config = dict(
    n_layer=11,
    d_model=384,
    n_experts=64,
    experts_per_token=8,
    d_expert=32,
    d_shared_expert=64,
    activation='swiglu',
    moe_layers=[0, 1, 2, 3, 4, 5, 6, 7, 8, 9, 10],
    router_score='softmax',
    normalize_top_k=True,
    routed_scale=1.0,
    balance_loss=0.00118,
    balance_bias=True,
    router_z_loss=0.001,
    n_groups=4,
    groups_per_token=1,
    init_std_router=0.0335,
    lr_router=0.000836,
    n_head=6,
    n_kv_head=6,
    head_dim=64,
    vocab_size=35687,
    norm='rmsnorm',
    norm_place='pre',
    norm_eps=1e-06,
    positions='rope',
    rope_base=10000.0,
    rope_fraction=1.0,
    qk_norm=False,
    attn_scale=0.125,
    tie_embeddings=True,
    parallel_block=False,
    init='uniform',
    init_std_qkv=0.0276,
    init_std_o=0.00589,
    init_std_up=0.0276,
    init_std_down=0.00589,
    optimizer='muon_variant',
    lr=0.00215,
    beta1=0.93,
    weight_decay=0.25,
    lr_head=0.00924,
    grad_clip=0.5,
    warmup_steps=200,
    schedule='wsd',
    decay_fraction=1.0,
    decay_shape='sqrt',
    final_lr_fraction=0.05,
    batch_tokens=131072,
    seq_len=512,
    doc_mask=True,
    train_tokens=325700000,
    steps=2485,
    dataset='wikipedia_en',
)
Below are experts of layer 5 (counted from 0) of a mixture-of-experts language model. Rows are named router (the router's row for the expert) and show model dimensions 288-335. Each number is 128 + 24 x the weight over its row's rms, rounded and kept within 0 to 255. Numbers have three digits each.
After each expert's rows: a language model's description of what the expert responds to; "comes before" lists some tokens at least twice as common just after its tokens as in all text. This comes from a sample of Wikipedia text that the model never trained on. Tokens count by the router's weight.

# expert 38
router:124151127133114096140101118113087142115136131099120134143085097113115139098106106116157105126100135075119114159098105119119095105140120104094134
Periods and closing punctuation ending sentences or table cells, including ". ", ").", and relative words like which, that, whom.
comes before: "\n", " The", " In", " He", " It", " She"

# expert 62
router:099126149145137145136115112110098123117099143115149105150114125154077183081114091132108105112092143120139078154080128168108121134158129096140137
Commas after numbers like 10,000 and after introductory phrases or years ("In 1987,"), plus zeros in round figures.
comes before: "0", " and", " but", " which", " he", " including"

# expert 50
router:124106163119145167145130124103134146127084146117139098131094154144084121146105108174165110080077124106151078110120121170159105108180129128099091
Adjectives right after a or an (major, minor, later, particular, political) and zero digits within years like 2008, 2020.
comes before: "0", "1", "2", "9", "th", "rd"

# expert 11
router:097111171117140163170145084123116128122137131108110098135136142117096132106081087129112128125084156114139114154070095149125122140191125080134145
Line breaks before nested list items, table pipes and separators, plus proper-name words like National, International, American in organization names.
comes before: "-", "|", "\n", "   ", "     ", "="

# expert 41
router:099138144145114158158138129124100146121107082153142125142105138146099132101134128152131084108121091131137132118149089145150118072154153124170101
Pieces inside pronunciation brackets, unit abbreviations like km, mi, sq, UTC, slashes, trailing zeros, and chemical or URL strings.
comes before: ")", "}", " /", ".", " (", "^{"

# expert 54
router:145113148165120116149133120137118123152126112095112131119130148145145165129119096147132129101118121126156112173085156145159101112165146118123122
Head nouns for events, projects or organizations after "the", "his" or "World", such as War, team, game, season, director.
comes before: " of", ",", " was", ".", " in", " and"

# expert 10
router:096144141134119136105111131119090135157105104116158090111124166098105149132092082137168146088129114102168147174086096122165104115105119134148116
Digits inside table statistics and age ranges, plus quantity and ordinal words such as half, quarter, ninth, twice, each, century.
comes before: " |", "0", ",", ".", "–", "%"

# expert 61
router:092111153139128118154122127118107149108119084144160132141107135163106124143082097147143137107118116125170104146090098176159134150177139098141113
Nouns ending a phrase before of or a colon, like player, director, member, effect, and infobox labels such as Born, Awards.
comes before: ":", " of", ",", " (", " in", " and"

# expert 27
router:120151135141113165163091125131116099135127088157144109154115111127085125122105107149162126125115101100132124156092112136175104130164174121153119
Opening parentheses before unit conversions, years in citations, abbreviations and ages, as in 27 m (89 ft) or Kiselev, S. (2008).
comes before: "1", "2", "born", "age", "9", "aged"

# expert 51
router:132101163145142131129155064095097152149083101146140098123098137110131117132103146115121111099094099119137090170085080146148138097174156136122106
Field labels in taxobox and infobox lists after a dash, such as Family, Subfamily, Genus, Born and Preceded, plus articles like a.
comes before: ":", " by", " name", " a", " place", " medal"

# expert 22
router:129090175110125154138159140104119138115121104122136105114120107123105121127124131172135120115129129147127130094088110166132083134166165102136086
The ordinal suffix th or st after century digits such as 17th and 1st, leading digits 1 and 9 of years, and connectives such as but, however, and.
comes before: "9", "8", "7", "6", "2", "5"

# expert 17
router:146089120160146119135143079099136128161118114115170133139097107116119127094132100127171115115080107135154126156121147128155125124124164136157111
Digits inside numbers, especially the third digit of years like 2024, plus opening parentheses, other, and US place names.
comes before: "2", "5", " States", "4", "6", "3"

# expert 0
router:138071146138145170150128117132132123178118088153170109143110103134127158146130095155159126071136151148122117146095114116125104102135152109164135
Nouns for political or administrative units and institutions, often after "the" or a place name, such as state, County, district, Church, century.
comes before: " of", ",", ".", " and", " in", "=="

# expert 12
router:130139175124169159143135086118134157150113089126146110160100114099091147120131113163126109088088114133167129154117124111114144083159124129109075
Closing parentheses after author-year citations and family suffixes like -idae and -aceae in taxonomy lists, plus pipes, colons and line breaks in tables.
comes before: "\n", "-", "–", ";", " →", " is"

# expert 56
router:087160130115138129125153111089121170108126153137157080140121168111099134102092141134131133100113141082121110159116078132113118114165130093141117
Commas and pipes inside figures and tables, e.g. thousands separators in vote counts and money, date commas, and table delimiter rows.
comes before: " ", "–", " he", " \"", ").", "),"

# expert 35
router:114105163130149152139120099132141154121092161138142094170121150119107117147103088130123122091126149115129103159110145117161118131143182098142153
Prepositions following a verb or noun in narrative, such as of, in, at, by, plus participles like killing, taking.
comes before: " the", " a", " his", " her", " their", " an"

# expert 7
router:111154161115123125122119092088102126144096106153163135137144093144080141100068101166116121104108127092114147114145105125174088101122167136143107
Single digits inside numbers in sports tables, scores, dates and chess notation, like 2'7' Feb or 6–4, '6'–3.
comes before: "–", " |", ".", ";", "%", "th"

# expert 6
router:162099150124089155126124096114100113154139114118126126159122129136119144084105128126180096094139123103116096162098102113144075156133115140132079
Blank-space tokens and dashes right after pipe or semicolon separators in sports or results tables, usually just before a number, as in "| 3." or "; 0".
comes before: "1", "2", " |", "3", "4", "5"

# expert 20
router:142104161157115132132120105129092164133120107169116146150114108168092144135131093151153129116097168125151129162082108152111103125128129100169087
Individual digits inside numbers, especially years, dates, coordinates and track lengths, e.g. 1987, February 19, 53.57588°N.
comes before: "9", "8", "5", "7", "6", "4"

# expert 9
router:135101134160122139116166084109109127161137089112111104108107117130123175088124111175160118119093146127118128151113138189130078111128165112146084
Lone space tokens before numbers in tables and infobox fields, and subject or possessive pronouns like they, their, its, our.
comes before: "1", "2", "3", "4", "5", "6"

# expert 45
router:091131143132116154130143120100117155121094104151112138142126099111106142147142131159163091136081081128140108132146121115150107103148164085140129
Prepositions and verbs after he or she in biographies, like of, at, became, and table row pipes such as Mean daily maximum rows.
comes before: " the", " ", " a", " his", " her", " him"

# expert 30
router:123130168134123107124113097080113149137102132099134144153094125151095155090089068161128152087135143106146128148103121113165122117128135101127133
Pipes and digits in election or census tables, "were" after census percentages such as "33.7% were", and "and" joining names in lists.
comes before: " |", " ", "%", " +", ")", " −"

# expert 53
router:151104135167111138120134093106115154154150091153110130136130140126140128122136100167150100079125145133142089162095138184160130128149118137143131
Head nouns after the or his that take of, such as name, number, type, title, album, and section heading markers.
comes before: " of", " was", " in", ":", " is", " were"

# expert 59
router:144139138164111123118105097091141133150126116121107088144122123118072124129078088128149098110136118124144125154114155142165104114142146154128109
Role nouns in sports and career biographies, such as player, coach, manager, pitcher, receiver, director, plus commas in dates.
comes before: " of", ",", ":", " and", " in", " was"

# expert 4
router:153149127149130142149118113119138165163119105145116119181123122129086152083137119145134117110134121137163090150089099173141084093180145095134140
Bare space tokens before numerals after "and", "or", "&" or table pipes, plus possessives such as our, its, your, and the.
comes before: "1", "2", "3", "4", "\"", "a"

# expert 23
router:129127131149105118112138084106112120160100135099124103119130118130117139113097148155122115103147126130142143163133085185143086103174171133164095
Digits in football scores, dates and years, score-table pipes and apostrophes, plus given names like David, Paul, Joseph.
comes before: "s", "9", "8", "5", "4", "6"

# expert 40
router:086146181123123132142121114103109142143125107130155105126144131130122171093137086138178125090073147104168084169119088175114108115192147108088108
Endings of country or nationality words such as -istan, -jan, Norwegian, Australia, common nouns like wool, mother, football, and Thai script bytes.
comes before: ",", " and", " (", ")", "'", " is"

# expert 15
router:135145146151123107132105106141140136149118115162154104128108132154125102118115092156131159104082151092159088166118126137155088098150152120133104
Line-break tokens after sentence ends, infobox entries and table rows, often before section headings such as ===, - or |.
comes before: "|", "\n", "-", "==", "The", "==="

# expert 43
router:133127152150127149137125129088112110146129120145156135145097126115134168119089143157119121136109153116160112114106087139175086096137149102158056
Pipe and semicolon separators in table headers like GF; GA; GD; Pts, plus clause words that, which, at, in.
comes before: " ", "\n", " the", " W", " L", " %"

# expert 47
router:094125123143107188130094123080094152112108106116098131163104143107089146145083099132154142109082109127159151153109072119150115159143143097146104
Months and timing words like early, late, mid, word-initial fragments like l, un, sub, and table separators.
comes before: " ", " of", "ing", " life", " than", "year"

# expert 33
router:126088180149096112116141119112119144134084115148114099130117144151090142142082125156156101114131132104169092132138129123125084112140176092117101
Infinitive to after verbs like seen, found, shown and seems, plus auxiliaries and modals such as would, can, had, will.
comes before: " the", " be", " a", " been", " not", " have"